config.yaml
n_layer: 13
experts_per_token: 1
moe_layers: [0, 1, 2, 3, 4, 5, 6, 7, 8, 9, 10, 11, 12]
routed_scale: 5.66
balance_loss: 0.00271
balance_bias: false
lr_router: 0.00125
norm_eps: 1e-06
lr: 0.0061
beta2: 0.95
batch_tokens: [32768, 65536, 131072, 262144]
steps: 4117
dataset: "wikipedia_en"
Below are experts of layer 9 (counted from 0) of a mixture-of-experts language model. Rows are named router (the router's row for the expert), down (a neuron's output weights, with its number) and show model dimensions 0-127. Each number is 128 + 24 x the weight over its row's rms, rounded and kept within 0 to 255. Numbers have three digits each.
After each expert's rows: a language model's description of what the expert responds to. This comes from a sample of Wikipedia text that the model never trained on.

# expert 10
router:121123098081143116169103124173116149118113158154119122098166081162139082150090143127141126153125119141182116165120152105148192131129115115145116158135154182121175118126108109162105090141084095140131150170133115127151108146092117078122117123129134095137104135157128089118131140090136137135154123116085140147146134172110137126129117116123124152122127126127089118098173099142148136112133
down34:126187114145109158151134138124102107174139162141132091131160140124102129077114127106157140131098110101121146146133132142113114118141143109129167126117081124154127162136143112133150125126105127134152153085113149123144118160137160179120104124158112160154127096123123188117158130097106126114136122147113152144108152129118124102193104112115128155072138116152149111093180187114124135180135
down35:089116145126155107116110129165105168126155125130090147194087144151106173117105141119118100094107180108111134121119136093163141145140165140112155127132126148128128087130095087121107103139144149129142147083163113119103161085148120129102147164103125152128136113102128085119096145143162112158135126157137148097088132123144123148163128107137101101149188143164132144122149160149129135097141
down36:101104099188139109107144113152163136126156114126120126114114158068067112127113127085117149092147152110108141103145131126117104122090115132148160131151151166112119143113133138108139125144150119144146172161143145164142141176138165130121189162122116105106130138147092128145148095111186120114110135136125099134106110117146104113111099143136181124123133128129156160092150124128101171081154
down37:134142141117083102125110095153133168088136131106130097130137142141125080074093137110091138127103161154135130132137125131151107141151147123175137124076115121152150140088130123146138133072135152211106125130132149147123116127144144157140091147149095129138159130143123147161133132127184148130107129074152133159119113115133131148121125095168142106082155109129110191093139133142136130139119
down38:077175088092127148120153125116093134152141107180130132153091087144130102133108149138150133150146121139136165119137112100100143122187108129142134138112107144128095124130147117114128163161177068170131153148078141154133161149096115127131146132102123145141152166131091120123096155145140124138157121151106119100126146137123122125107066124110137156103120112113088118138105097136114134065115
down39:112096169130144107133157099121168134129147127207187157097137129116152094115151148127113139160102123099162127142123178129137116132158117168103097131150133120130121116127108156134124121159116140148108139134137147082140100111130110133153084145164148111160125165132096116132113181167127154139164105171138127107114122090138139133192109144113139142143140132135121169126160120137116113105180
down40:127165125106181092118095123145143158172097111121117141133098111140109108144140116124132145117110119095102121155144099092105116138143105144139124153088142111143136126137102060090161093106159122157085110110112138159167099144133117120171122132135100182148173147129157125169118142152114127107129147113152164126128119165148085169160141112108172127152158116131095125147140083118126109137142
What it handles: Middle "it" pieces, Latinate stems. Middle pieces like it, iz, ib and stems like gradu, associ, liter, sit before -ation or -ate endings (recalc-it-rant, c-it-izens).

# expert 30
router:114135132125122130151123175114194120141125120125106122108132109146130104119108093118089153100115119156136071168089168082087114141166155153150095157109140132149117144160180111137164156123116106151153127123194127124103145133130125156106125117130137142145134110162153131145114127124134132081124105113105095172145123095149139142152159104104137135128140112125122152095178098082157147107106
down0:121096093122096122148077039122138162092159142154167128112123095144128132137124167161146112124138122126139072132142151116128115110132098123120157132120104146121105108119129114123123099118133124129146133152138125184133156108131164110133113079112177113156124147135103179097168123110147134126127145126114118127109163070129132105136162079131077113125131113118117116137146155172146095146147
down1:159144116164087158143100188138154133159135135136108155108169127106096109124149097119152130156152145129103112099154144147114123106148193127146140128129157127143150128108145110096126165109084146123114097130126146110162114104153152116119095126173130161096098133140137137143109106136162139147157147108142123150142077127084112132127131181159095133120149132127148129207173106145134119122126
down2:133155163140143089108080138114117136126172116126115149157121166168134111132140147151131122155091163092128174107149121116103152127132070143111121124148138118135129115105137114133148095063111126113121152135102174106124151102123133121145140118106133132117092184155140117169135118161183132086144112123114128092094130145177166079122150121121121150109143120125156145123135155191127130136153
down3:139147117055123117128123111123137075140113098091150084123161156150123110120138106090125124126119124102132159152094128091131109116134120128179131157124149130141146150156177158151128155105107112116129127098121132105116141119132136104123089127091165096129166116162160138109106124121149112139089114101087105130132067136082111114113175121089172147125122093165127129122139104108127170094126
down4:115114111142154112127102177148130151117154148127104118138148133160104130116132153104164105123113162155115148120142172095116178101135123116133112079088109159140126161155135096149063125121093135131124065070114168120126153130143136104145146168131157122155134137157133121155107095156127134075117119125123136116094108137135135057113151093122143117142099129122131128104135131094149120120081
down5:140112116132098127070101115089150179088110112145103110135110123155150145117129122122110108154093201109118096095137121151124127115104125138165183106120100117107086102130108176137142159093153081121131133137132128112140131151137142133142125160147114144111123126122118171092136102132106097127117129120120146126084105167110140133148131112081121116150093127153178144091084111132131112129077
down6:153150096137149101089127129135135131086091124115171122129150168116087163150156161125096172090102124141144114080093148124090080119139170121154095118111147152144152197125110105123119135137073182134157145097126161135157080132148107111133123149122093095121120136113169107123074118113105123128114132109156127135110119159155103154120121151144109139117130104119107142134128110127115127130129
What it handles: Surname and first-name pieces. Common first names, surnames and their mid-word pieces, such as Smith, Jack, William, and M-ort, M-urp-hy, B-ent-ley.

# expert 0
router:159113113154135163134102101113112160125121093118085119111108138106152115141150088121123142137140113157112077151105093088133067146115182126133158146119071102196120138130110108117117099120098106127147151143108104088141108120102142122100127083143178135109142125151163124122117109110121134116177097125173120122154096127121178136140091142105123110106150125110126160131141152127122101156130
down0:113128099123124091147128129122123150142121106135133109115110152109103155163100140126159081157078094111119105126146168144156137125131135121142125086134112128098139099106194109160119106108156096140124143141105092132063132078107152099131161123154142166137100124140114159135083129142090121118131121112094132186126116176109127083152134119122154146124130130111126096138141163155154121180148
down1:139117129138110130111140111155130152142104110145138158099165110135143111110126158111119106082137082132113071191123113148107160142113133069116184114131115113108146146129129091157069076128104133142150114149129119133123154132150149150104104103093079179110161110117155105158160146130159090103122125133112140123135110142116094121124098139159143156118122102111154127150151152090125100136153
down2:137154169105120110080148141143102091127141104142147146143153139073129123119142129129093117153117107112109154125120125128103098093099139093133149106118113155180153104118153155099143112160152127121107110143158087117174178136069124126160111129107141079136103127162169107108136149141150103104102155142117144136161113111113118128080098108132091129106119142114116098126154144156190115109135
down3:117091123132130093157148127123116157097135133132123121124092108141182090096115130128126171110149111141152108130098123138138091121101084136133133131127117137144121180137141160105122165165149160127162144121091182127095163139094147090092117143110149099085120185144094131131120139151112112152129136111126127098095138106099154129183097104156164147131120067111123112146155115101098137124140
down4:136129090093119109140109135121122115120130108106133110084111079138097144133123135124137162076149140106092135144137115099094129121132123093108164125152116142097103097079104126134070116124137164116150127145085170131080115133125157122109116098143123144077092114142119132132126092141121093098124153158091132104124156140125114095091054118117132165123122126107153138120125140141116145074082
down5:130138175141130186144106099142126102107101131159132110126112110144128138146117077108145127117118132158160129109142090144117138130136130134152138147119072149142080137106147115116144105135170118127150138098127124143106147127158108144110121086127086096104142110133114160172137154123145205123114105096150182149127086090117125138136114143099104140126175144172128095088119131126120175151095
down6:141106093097145177146156097123115143161144144145115080117144075095118096148110155118124108124135132151089097134146133097105135140122083146155143157095123169102139137138172100114136128143125125109140112162171146164165096156133125136122124120123106147151164166157091125119156085127141152125138132116134173136146147163144159142131105132156149089117132156084123175142081143145169129114147
What it handles: Proper-name word pieces. Mid-word pieces and nationality or institution words inside names and titles, often in article openings, such as Laur-ent, F-ox, Russian, Army.

# expert 5
router:119101108139121089078147113111112124115106127137119156142090088121113095150177137113126117145163088140140151125113120117102115134069146178150111149134120106141108142121123102114135151137115120127162111132187100163098127125100152147108138157141129076097175173126186131175128101114115158147148131157098138111155116133096152154141102128119142159088145082102128120159116127123100121141125
down0:130155073120126095126138130137104113117141102146142158121116103134118143122127132082166111071182123119129123168108118110164143146109094115128085170084130137114114098106151151157131129148139152126125109145144158129178120135118164152136095128114098116103148157083070085145121128154104107108125102126159115157100156173129117149140095117151150128089168129123089111108113147140170144134140
down1:124099126133147101137100137137173088092146117075148138182163094159161130145106120122098132117147135113078125112119106139144151099132114118170112129159096135134149116172112156113092168138144129107099144085074132145099156120122140107130145111099153097117145149129136076144139166137139137119144110131112073130143117121113102103115158137131128152153176128134094095119096104142177122158126
down2:100131090166166117097149129162127109115123144146121107140147108134109155143100136088127117129140099110124140114156154099125164100143143084136133116127145130116166125144122123121164115115127147156132143129173096112124170068125171078110123111165106141109154137168088114147116129138170132087136117102096132112129138149169128168110096165099093133133164136141053131148143103141100097118107
down3:137174127097113133106128102155117152144106120168117103121130183154104095114111118101131149123183139133155164095106111142078139118106158159142108120114104135129124140171134119134091124128097137138130168108145126116142132150154146114166118112154155124138155121100110134128131120169132187157128105095196122108154122135135136124097131147151077113139194110103129167144170096102113114122140
down4:128141103145138139076122073117108102126129105101163088157118138111107143151161061122063149136118121164131123151133101110125104119061163140139101139119185116143125123132132143148134101136123146164121132130144129120130157144124127141135150160109121172145132165109117100164131146165178098124137121164131139140180120120095127160108117165083134140145118128136123161121128161109119087135112
down5:110115169122119147157149110074131119119109136117075145142126124144131143125098082140119145182087111062116154107125126114073105077143100094167162119143121144148145175097112153134127148112113093124134124130140136119084120123090099097186144164140173144138120145106116099109154130131128116139114156160106154164110076134132132114131135140089139149124144134127150131088121125111115119138117
down6:094101094119102140155103101132123160168121181144098102139128143122160091083171101139146123161125107127148198079110132147165155097119136120120146120108084131128125123142099167117150135127124110156130133114105155128122124108126126168105156183160117117133105162098109111118121108129140089126123140124114125148099117098166146141167112178121092088159129166126114105119169133118139144124138
What it handles: Place-name endings. Place names and their final pieces, mostly US cities, states and universities, such as Charlottes-ville, Philadelph-ia, California, New York.

# expert 12
router:133132122122116141117156134138110172104126136129099132123155145128144101129136102173130176146140134114150125174107172106108172089126125128144100164136151148156113133086148105152140157068160111135083091101137107135153095156120144099110136090120105130094113109139116119102140102144091163146127131133140170112136151165106069157159143149104183116132117130106105146145151128144091140115088
down0:079137135104135106081137164099154088167091127125155098170147147121111158181126148167163089088134116162158162141093141111117124079093156146154135125117146109140119116158148135117110125131097098111149138157140153159117116127170097133109101097123159160102116110170137132114159106111135118148165185166125121117119133140119126121125155146148114164155169155151122126139110111126138122121116
down1:121131120126099098168135140130128135113152085132110143099140166127120084126092128111129136120121138094155101131096131133117170121114124137097121101142143128126151117097135113138100101086112111120111101180126169159133122159156093091114042165145104125122148176104160113108167145094126126104117179130139090141138130145167130114110129130103094173154120126112120141120085131116160099109093
down2:133139109146135132148128115140141147138136097102112154161115179086132136111132131112164153155109162147154132129121083124133149104097169130086106135094108093122166145150133129126121127094159116127175127114141146143138095111080143104163102118157117129125140165124133147116151094127130132166117086166141110123159142132132114125115054141114100126068098165152135118127114169111195113141151
down3:160119163172137180166152123143111149096114134153102112114135105159150137102116125077145141178124149118111080105127111147172151145143118108112153089113161116111128122111089105090167156141123109125153124090135116139122119103102166136161128078134124121133103146135140149131134134140126184098131130087148113137141141126117100131162087117073146125142130083107126142101168147098158153099135
down4:127133170124110156152151109142114117127095123135076133114105099112131083122133089113101133163145154152117077155163117148146108131130121171126109120110116104148171166164128114143132146116088133097128139115131110123131109112143099150094160142123102084144110148125097157164109119101125148111104112155162153137114128112116109117135173161129162153096101126082149187158140161099135154072130
down5:115109108147141072117117105123125140147086146122119141077120140149110133093111110101135176115132140111087167132160119115125126136103151104109150147123151162158163135118139110126159154153124139158130131119143135164162119150155147157166077149099097079115114110122136132152133129118211140139187088102140119167133148108149108173124115151167129133119108133140119158126136177104127139127115
down6:126101123127129145134130138115145097169108075091140072142138118113149133123100126111131102116107153145159156108159113097141141139115101106092128120125135117108158142106159153148129116088138116156164139142185125140145093112108094161115135113157128111138152157161127133181123100136093198088100128142145144126122131152130108134107056149106127136093132147071104133143122108167145151130119
What it handles: Acronym letters. Single capital letters and dots inside acronyms and codes, such as DEQ, NATO, WNEW, ISBN, C++, Pac-12.

# expert 23
router:120104181126124119139112107118107149145132161147101159138119114148101121128100155101137164155133177084135121123154124119139135127122118168184106146115102112151159149120153101106096132112152153137131157094138129158119151129146129116164095112120103142162113173103109127107134086096120106099131120151149133148105160127130132115141147141187054092097101146121122081163140145145143148110176
down34:118072111159114116126140091140119087148147143180125128123074085140138131135109139160101127116174128089140169171103094120117137145166107122102118139140122116128139128147105110095074173095114120110118154105169124083142175105117141135138105130159150125105104101124133136113125100110118155144113125128104101154099126094094121112123160143136139146110129144131119151179096169127085155119096
down35:127121129127134172132133145152103177094138140153126157189105122179116115145089143108114121132133119146156110175131124175139103127091163126182123204108113106116136119144108074102134149135102133113163157113129111116121097137146140138148140132113165169159134132133153135166153103135130074103133139129135112146106122138135121163145143153143101098113146122136166137136106128077141125173112
down36:144146136137135111135143143170125143118167115115139131134132155136117141113088133141115117121126148158132137146139121135161141114108113143094130172179126105165124089147115155131132122139135199136099105165159093120122134152133161164123126113075131172141116106103128100127173140129153135129143134172121088138160151146129104107182129162146153086112149132106183131120063099129168160113107
down37:125123151093148127157107105145132124167123127121103123124160142116119155133117165116111095146142148144148112099135098154104101175161108143159086116167117185163130125166176096113149163076154121124154099160131120144123117119118100129163119087127135130126136142103102125107131153138142111146140171132123105129070147111158148149108095098090128137139082093112119140123122135144103168064128
down38:117130125096114107155171118158153118153160117154118145119146098140143090100138137117178132154145169109111142153132128105120118175141167129160122152126096178120175157162130155136122132111132102087139109131114107125148125109121114144111151074123133118110084134105100122115088138133163114128140125090128141126127104146155101132208163142075094095107105127118100114132172109113134132151155
down39:128100139122143137089110176133178143119141163111125123136169152125120178112138141144172122102143120120128163093150112130153142152141135077144129146107120110101120102119148153126146106181134116117084137152159142116095101096155113107118192134158146120128153133137096124084134190104138111125113137112132115081139129130126099142070147147100108171182161131136109125134121114150117119116099
down40:128202161120121137165166148109125141131104105129088139154133173135127089101128107115113143150137121141134124129113118108110113129148152122158140162164113139139127117163120141124169102149166157129124181131170149112127109152118127115120140131125142123109164140132093100151162110159116131110168136118130153163181090160166127123142184158096145096116128132178136104150179101122109110106163
What it handles: Plural nouns. Plural and common nouns, often after a number or article, such as games, goals, matches, students, group, success.

# expert 15
router:105147148152156130143087150108108142119082113136113088120101117152123149174132163115095088102127134143157095138094119119126087156124160150158105134135122115149176113141124149110160126125102149106141113163162091080164167146085123125098108147131134098131140137158089124128127168108100158159139123114136109131143116110126096172149073138144165157155136126150140163158147135143134111170107
down0:108113128144141087133146133113139118118161130167118084137151088117143146079116151133159110122124114111117113125112086109112113100122081133122105136105114135112163128130117143179188100126125110130116162108108119127085164134169125154093143146111127115150109167075093158067116114120142140146111093140096127109143105127135149082067147064110124151121114117112096124126123129126155122103123
down1:089123104104154099137126123163100119153112144122125134146120088129147118154150114097183140098127144120096160100131117135175155102121150137089122153124153085116172125113140112107154155144156159138082104061070136191114125114108136096108141139124093114142087137124109139106118067089131118156116111119118136161107133092112119111142122121133132125118099140111142107105123107095098149144118
down2:142132153082104135125140126158130128098144132153119140105127148104129106142121105116157160132088089105118130135108140124083102153184124094092197149102146094125103105110149151143105169118117134061140071123115122107092133141125154119128140124091145150128118077121085156096148096105131133123152119136155170102116108156105135148108103104145116120120153097133139155155110139126078127109140
down3:109129098146151119149087178102099111063123139104098143106153120144077138091137141134098080132099116162160107117162142106135104102115065123117179145121173113178128130133111131124143114109137151139118135094098108136142133157115101128103132096102126144142153153103119104101108107144099074111143137118151112131095153081154151117143148107140100114132098135106146144109137108103164135135133
down4:085102147122109148164132172158100144149118156123130136101154118123129157124122136103158085140127128152121109110146155188163108142133120108136145105132135126157134137174133174155087153126074132147105140094109166103108117111190093151118103174161122163126153134100138138109109125099124154116126115104148133108095111141133143127168161126118169107155108167123144121097124068138138142113114
down5:142117111130105093134136106139093119143097168092193111141144123145116105140074153118126146124092101145145117143148127151122151151167203144129117147126126093126103166105094074140151134107121108128166102100138117125173085156160108126104086111124133123144102154155154159140119150140108129147069136141116094131152132142109135128131122115093086155093116152122137119145138164107136141100130
down6:136162111129112156142199138141105090121158112166134121132161101113140135094144116125136127109130122126080132133116150166149136105146151164152125106108146151114138132093147095164156100113132107095090134134104123106117163122117160136166179120134133124182109117128131126164090069132163132160135136127120084129129107158173172116143152135138137132124123119077164096102090113135124132086131
What it handles: Taxonomic name pieces. Mid-word Latin and Greek pieces in species, genus and family names, such as -idae, -ph-, -al-, in Cyboceph-al-us and Discodor-id-idae.

# expert 21
router:132130155133085101138141099105118094113126150160110146103143086115156112137130100118134130140187145134143140152160126106113086144111084093137117159100138157129147083143102131109181166113137109109123129135122119117122122148139154116132109124165071154156105081172135130110152147125092095093116148106161122166148198119130131135143148120119132130114156138071092126124138142152165139128101
down0:084104118123135142118104129129095136145144120094180134112136178127113127126121120118097116178150160171093106164159146168103124132104111095118111139116144127163161101107127123128134067118108159155122170116136113135176148142164092100126113120155109111104152150155123092137106134100109143154147152146154138104112083131129089107081105128126127152123093093111146129111166126136097088098108
down1:104103113141102103170083099115144128158163127104122159092196113121164132095150187128083107154116139104103110152125169144104130126162107107131154130161119129129118139082181130116113123116107125114161142136069153127204134130107107126132122112125145157097105114140120154135138130136165094134092161103128157142127132135120153133110116157146109088135122135132137130097122092135101117111115
down2:164119176089169133178175126116099154131133116143174128142118139130105119172133153151146137132097107132100134109135169115114094105119115160129124119108100079082113092071124119086166138136147146137126138124118111116123169167112109119109131121119132103130112128145140153113135143157121141140094151150191112087145095162131117119153116142149115109167156120141153111117166101126067134131131
down3:144109134192115168130145123156146144156156131116137143126136156180134137112131137139125107109152136127134198133155153093091133106117171130137188117166125132080117108115117107105125161066147122089118098106115116146091139174150136131119099174125120127140123158118170112109142158166128141142159091091131148161129162137166139123148110129145092120124132137161133121160136160127140124149113
down4:133164129115140090099123140112144147154068114124134178134067120158139134152086129137151137124113096143158140097131119160156150131147166140170150151127121132124109141108186130168158125161162166108131119104153152138106103182121118162091158142154116121078117135124139134118136133138171140139148121168120153106167144140124126104168116119161111149139147152166138139101132153137132172115097
down5:115081138082121164143118159157127071175101157102134121107118110131134140120166144121142111122154142130100147135108127191161123138139135131095137112146097193121132156160158108161134108135117164135105130111134123158114167110119123152137119177149152151106148167105152132151171082106121123122093119141089143119098133124162120136095115164116158117140125140137118112080104144152171128122157
down6:125155135108152114120117127089149128151139096155111166110173147133137105133123122126109121143170151172070104104138073119119101102150112137143096126151135134115117160101094138148135135139133125121169139125149121170120138134115138119104072115133093149142137119187143121155164137112120122101114123153103116106121111131135146117135136130188164180157099153135105127160085110162201102124120
What it handles: English word endings. Second pieces of ordinary English words split after a short start, such as st-and, b-ox, unhe-ard, he-art, cl-oth-ing.

# expert 25
router:135136133151120126100119124135089106135093137130133095139148151081146168135150103138109120129152090129111116154092122109118155132122112116150158113171101128127107087159104123168108082135130096155118117136137149110122138127173127132157135080123119116139155090139061143143131125125182165086117113124075140131098127128131095123159143155132127098165153160171133162109097176154118089113118
down0:141077117150125153156125117176143100153105148157130158104101124131102150101111115129140111160126128118176079131136134149111102102103150120094136094101114143132141148124181116119126146120131149089112150146125087104154127167127163154117183102160158116130139202108120133145137092150175139172139110116141128158082120120130132116159119171124131165114138162156159134122139138142134149102122
down1:117138117122162117126165128117117106144134152135115163175116107157152117123136160092109163095156145155132148174098157126134130120126151153118112120124133143129158125182107172100159130138163093095122148125084141139116102099099141138143160141153108127134127115131131187141149121138129113125151105126111143143093138136086101097151148123117193159110144180169125120151197160115135144148157
down2:126137158089123117157139160169084103133101130123131131112162095116111169089095168095113109154139171124108119142147118157096138176134159130158145123140121183145124082119098164114144146176145101173099140115115141146145120137137134111144129064125157123125132116104137121165101100101112152105111112132135115163132110114139135138096146143132146147149080132135072140127143146083119166131112
down3:140156116126148122158152149155069120116132156099127139139104140144132127084124136083153131134125149087113121143141171144129128140156111143110115134091126121132127134148113138152057169127176130119098147124135111125112136141124132140127074108121104111156118139137147103102168135116154141095153142117065074120162110178108125099082137113156107129107101092168092117116093142109115122085147
down4:136133131108105127119116123132099157128113162101145134153160129128152134120108112142099159158085111180150122130118084125127082123125142176131149106124123113125110132097120119143149178136105114117136132129115188118121161135124120132167080127104147174088130109180112151129154107136147158102163105099120113156151151140083114110105107179158186113097117104130139106152142118148183157126125
down5:127130149126143108105140126147115131122118089104124154106130107194163181163124123115122163140133136072147098149129096127127127103174121166138123136116106099141117121171092084124144114099126156134094114151167139144119109135096142115160131130186120129159145102144129143104054156131153126135118091120120158124138112143096198110103108122132110107113143117107123180163145121145122122121115
down6:108101137123131146153090112121176178114104126103142144085128110103127104102157161123126157154162114131108121127091104136106147129104121112106125136170095086123149144142123109145135132110103096142046126121150152119164160098128128158129096118147103161129133087127124155148152130094106087165083080133177109135123104099130095133115133107091105084121139104120125140129144134128093135155115
What it handles: List and parenthesis capitals. Capital letters opening abbreviations or list labels after dashes, parentheses or slashes, such as (INPA), - KEGG, M3, ITF.

# expert 18
router:172114122135138090117141141142131115141144170129103113149168161119096138148106158129141111138169143126121106133087143151126104127119133128116136118129112113132087101100154137152143136099123186128136104109112152145120104092157093177127176139091131135096148188125158083094138142105118158130097068170112122089101123107130095125083147151117120160177105144140161156128140143117119138144120
down0:143131114112130136146101112124145150106109118137172121095128131176082093131140145102111149141156145147094118145126140129139187112146095122163122147132159127091091120139101110112106077077064145141112112135147115153143137127081103091119156110131132130117108141131096173149100128139146158115102099126152050145116114110131109137151119112095127115133135159126162112156129146139121127108191
down1:148102096091128136143116121142087119134155114138091105137141116135149128151123139111200150126099152117116124156122161097096109119092109125105097126143162104116122086156181108129106125148125154091139106171128114134117165145109160118095133121146168111127170149140142149137160132115136089166104103140082145106120143103153095150148119153170153146083155147126164174112115170124120111127146
down2:140113096096161147086124117128127141143115100139081123130147165143156114142116136143064125130117143172139117124158147164055118110153127178133138123141118119116138149171145113118143107162109122134173157139123131139096153112125133160107188134128098155152140132130115178118103147135138152137195131172127164156149140159139157169139115142119127136091156133149143108110138132145119093121157
down3:140135080127079083111102081115125105117171144125114151118125124081164130158132155114149115146139108101153098162145132143116107125130091081133080113156122095139108149151141142133123101111135159140149077124102082143148129158119110099120138121062132133135164147125163163117139121125161142120151142163140104141159124113117082129092136170141082125144168139134133148134120099091116127104138
down4:162153113108113141137170115155142153123151093101149143117129162130139124132073130144123104131160127141125116121134113153108140168142153110112089105150182143163111126099107094103092089121121108121123140119108105185107152146105163137131125122131094125181161143139082158104162119165094119188126133151141101138144115094113091152153128157145099076145111096140124124081126125120140126108140
down5:147148128101121157101121124130095160136151153145091119093156122145102171114139135137142130134153099144113113158153108119135151151128116148104078119117093121149141158120140082093152121107146149140153086142127115152114108160136123133152127091154134122140101134109117142152104094121101141106115093121115113131125179152109104179132100093134176094107142106060143140182124098165096111171151
down6:109135151152141142148104111147124093136090100136116130132137128112120143151157071130169131086164121119130153100128137093120126159134106196169162106105147115141116116168096127119124113105153158126125168163144146163174149131183123143148091124125133082084121115094095136134145121113141124113119144125151128099105140098149136125110128060133135122140113120109100067126139151136087144153148
What it handles: Name initial letters. Capital first letter of personal names after commas, colons or bars in credit lists and rosters, such as H-yacinth, J-ensen, H-elmut.

# expert 3
router:112169111133143122125116142105102134169162143136117141147111177157154140118102108118121156164106104098114104146101127143129087118169099149133125065117139125124130139151092088115150086135134095097149127145138111093087137099130155100141093126136131125167143121092100142099155134115115148162129135148179151139107073132111126120138087102104155094122177135152110147113174164111112137095118
down0:154093153075102155087133124163165126153129107084136128158147147139107155105107161123115121161114095113171120139139114125125125119071144103130144071156115106122149135136116115136148115150101109123166147164116104094126084103143125125106101093142121138132123133105076138073119093150084170118131123110095130107119119124097112151101179141134111145133107145106104126100088153136092126109112
down1:093126153072138158109125107114130057101129158135096146181129179121153114143079146123087152118105147119116159128109150146156125173160118113138123158132115108121121172087128146155101119124174109110157158134111088125134130093132139151148130113131156133098134108095162145141103162114124108158155105108103155093145141144157107117135096143097149073145137111142129106129134108114135154155126
down2:117112116119102131057105140103143106152112104119084118112126153096165126158163116144135138121129123134148171084117103123135166160147051106102141139143121143143145155120125164143119114124104105170121146104129142109081125096123181123139118138104121089150199068168104131127117110131155136119111138110115134127135106120136161117122134163142103120122123159087139130112101115103149118117094
down3:117095156155147077111132141135136140122138108113146126103152129112111141119122121134120144107138105099149136118139117134146114104106107134150085118138107104143102130147127087120148092153167107124095093130143144115150122123087128143156102095164124086199147129133101170133161117066086105132120157168111138130136141132155149158151126118141064115148124101092100128111159171140163129105185
down4:148145096114100141128082133138124093117094140111163148133116125149144148147113101146140135120170111122140131083144129166110168107138116123107146098124104141147118123116093132106102151078133088086145120133085158142111121160111093163097080115122118167135110117103092100098098137111159094125157125138098079103099111110110127108091138084093076091127139124120133108108095124127151143087120
down5:125090138114123186142087137089110131150135118115070115147124148101105109104132113168134136130139102097122061148121114096142138141108109119099130116158115134150126126138159149176146136155124131135111143128110128185155150158113165140135126148128164106146144120071118128100175138154175133062152102123148124122132140151118105098109158095159119105119117122144105101154147125094131102118167
down6:171136135158152107117126097084095116141141120151122155139096118131187140159098128135053182092147130159148152149138161105143152129119119135091081129168122106105124105116103131132142136124151122165146101171084108122137151126115109091161141106125067153140167113167136119093124112119112125109096116129133115118164122111113096119110077136131137150117142107151099109148152125108135135135147
What it handles: Table header words. Header words and their pieces in sports and award tables and section headings, such as Medal, Category, Athlete, Round, Biography, Youth career.

# expert 14
router:112186130102098158158098075119127136156125152135153131149117130101142108163117146125111128124134139103079150160098137145147175125139192119169145099128112110098111116123137141127116109105169154169098088130123119113129174104163173106092139134128151155122119116084112128137113167181148131123115114123126123155125106125160139114141096095105129132080119140127156103089172117125102119106128
down0:137116148133124133063106130109109138119131120159148130127146094171151125136155112109100151162127114135155111157116086096134128116148152168127104149118112133153163173138139120123120112119116052128128164119140113099135106090107138162114120135103077097114127154105135140130127164097073133102134139126159089141125129110088131162113130123163165116137120085125129109101197145161122111170121
down1:130129098119142082135113121117113126142139137086132152089106119142154150158127097139106097111171132146116143123108135092149094064125111132082147130115159176123157128111137118124098132131097109109160092126158098110110155115147105139067108110175114151140158127142140150133128115136096131123186124092140117117098126135163113124169172161114123123127128129162114139116143170110192119127171
down2:142133106117139171141154145133142163128133127101133121147133110124142113122128153166142151151149134176114101127133086146107120157158163092161123115144119189173158131137140122143125141153111128119129157099124127132085121136166115131137099150117129081130119101085173124189140137129185084092075153117100144165128114137135079152141124116136158123147145142103126132120173145131158141076142
down3:130100101163104132138119104148124119128116142100173092167103130162122112169127123135120181106132133164155145136090154165152120127120159167094115134102133149132131149101095162111153083110121141153111100137192138121122125099130151109153114102144148131119191154140104137137136147099117117114121095122155109070135148095164114121133120135097125145131115094076146093183156147129125122145115
down4:113126116124127114135153114143162138142133132136101110089126134093122149074154146100107100111100134133140135150101126121110146088154143131140152179152114125142136149136134134129142117115124141161085167145163131110185131083133086167155143123115139126108140096092115108115132171127139096111169124115124112148104171092139112145187123128140109113082118107143165150134145128195070117089138
down5:120133125163136101119131118115135117125091130118141159118154105151157129102124139151104095136106113084133134170134084112081097083095122140100101098128134108137127138117088103163094118112087115113138116131072103144117137128109134094152163135130137118123134109091092166104110129156138132073137130118118146141087098150151140140114126105105161156117165089122087082116106110124119205143129
down6:155134080115147114136122125082100146104161129133096119137118140156156122160103122117086133085109132124154100103102181122138139186153112192106108146131163111126126091158150155074135114143113116080108155120072149119101122103093118098148144156102114130101176152113105123126103136119153119100161132114098131116099133122107127121143148138149110163082121122141117120135133136096168140119146
What it handles: Career and role words. Word stems for careers and roles, such as act, direct, play, coach, becom, plus the slash in football infobox "Years: Team / Apps".

# expert 29
router:126153161116120098157085156156107122152133094127139155063113139142095135160105110124122150117156168152129125160142163115117154147114122117130107151091122138123164126157130109133104185155141121128172101132112157100140143162107160101130130095116110110106121107116140175104137110115100107184144141114131107153156132167126131123125144148130167095104122093124140101174147103150169109160176
down34:123114123113151103144145137105133155110109107104109087110130142080097087123110096095101101139139097133161127124121108147127103154140080126104081076130151125170147127109132108112105168124118105150170145108175182154147110116136116122082111130152122160141118109128096132170129178143133134144125118145143113118136142159121169141127148071133136134109125164115080083090143117155111106108140
down35:138136129118114163156117148137118173119142084139141186090167121169119127108143101110166122143116135106131148159118125115145180126133177126151129133120139169099147108119135130131138124084139147125147128107131142105131161099126085139138167177141169155098126101086051131156120138151117153177137109123101145132114081154103128150147109156112154157109157134093109134142147122134147112101115
down36:112133110147122129113153128129148120089196172136140115083121095150090160088142107123133090139149184122132131143134149114120148139126151152144115103156132133128095138089129110141184155099133129127169148149096105118180100129144087103144150158140089097140096119129109134146125101091140141146121170110145135133154118101095135117143090142145098153133118167101118151087148143161137125092156
down37:162140178141095151135153150104122149103153126087135131145120126154135109145139076117105140193110106125146124160160083135116139096119124107135116127143096141142183160133175126134132119103102074091148117127111115132086116162129134121084153131122131140139092144119164096121127141118155097144126111117148131138161111167083133127175169161091110141171153132139126128143149109120120118083102
down38:192148121139112093068118087118153111156140122120159128168099129115140157108141125112134137130157128135127152105141116089102116118132163152082107100134136145107094120098128107101123116115121127136161126121121121139181106148141081178116107111127096144141085081114140106095138115163074152139172141144143123158159125114103065143133124137109134120150106112109082129125139131093147115104151
down39:121134156106138113128114106152133095127111114117131177095088127135131124143095111082103153112123146121127123159119171151104119100144157135141101091126119090107160141161164114120111159146130137097128073146148096131109091095129143126136086097103127054132117108116134106110126132140118116111161145160118117125172166087063140121120125184147107096127150121136163153108128121115149149153161
down40:152133110108129129143115143117133151177106130088123120153172128166129143178167115157122049105137101123121162140158116130112115132119077124149085146119131137135115104101109123102123095120085147123092087099083130147100173098086162130161123119135150189100127099117134114145080148118145152125120111150120134093120088140114130122141102093113117127119117124102138146104110167145133135118146
What it handles: Past-tense verb endings. Verb endings and whole verbs in narrative sentences, such as -ed, -ing, -ated, and moved, returned, joined, sponsored.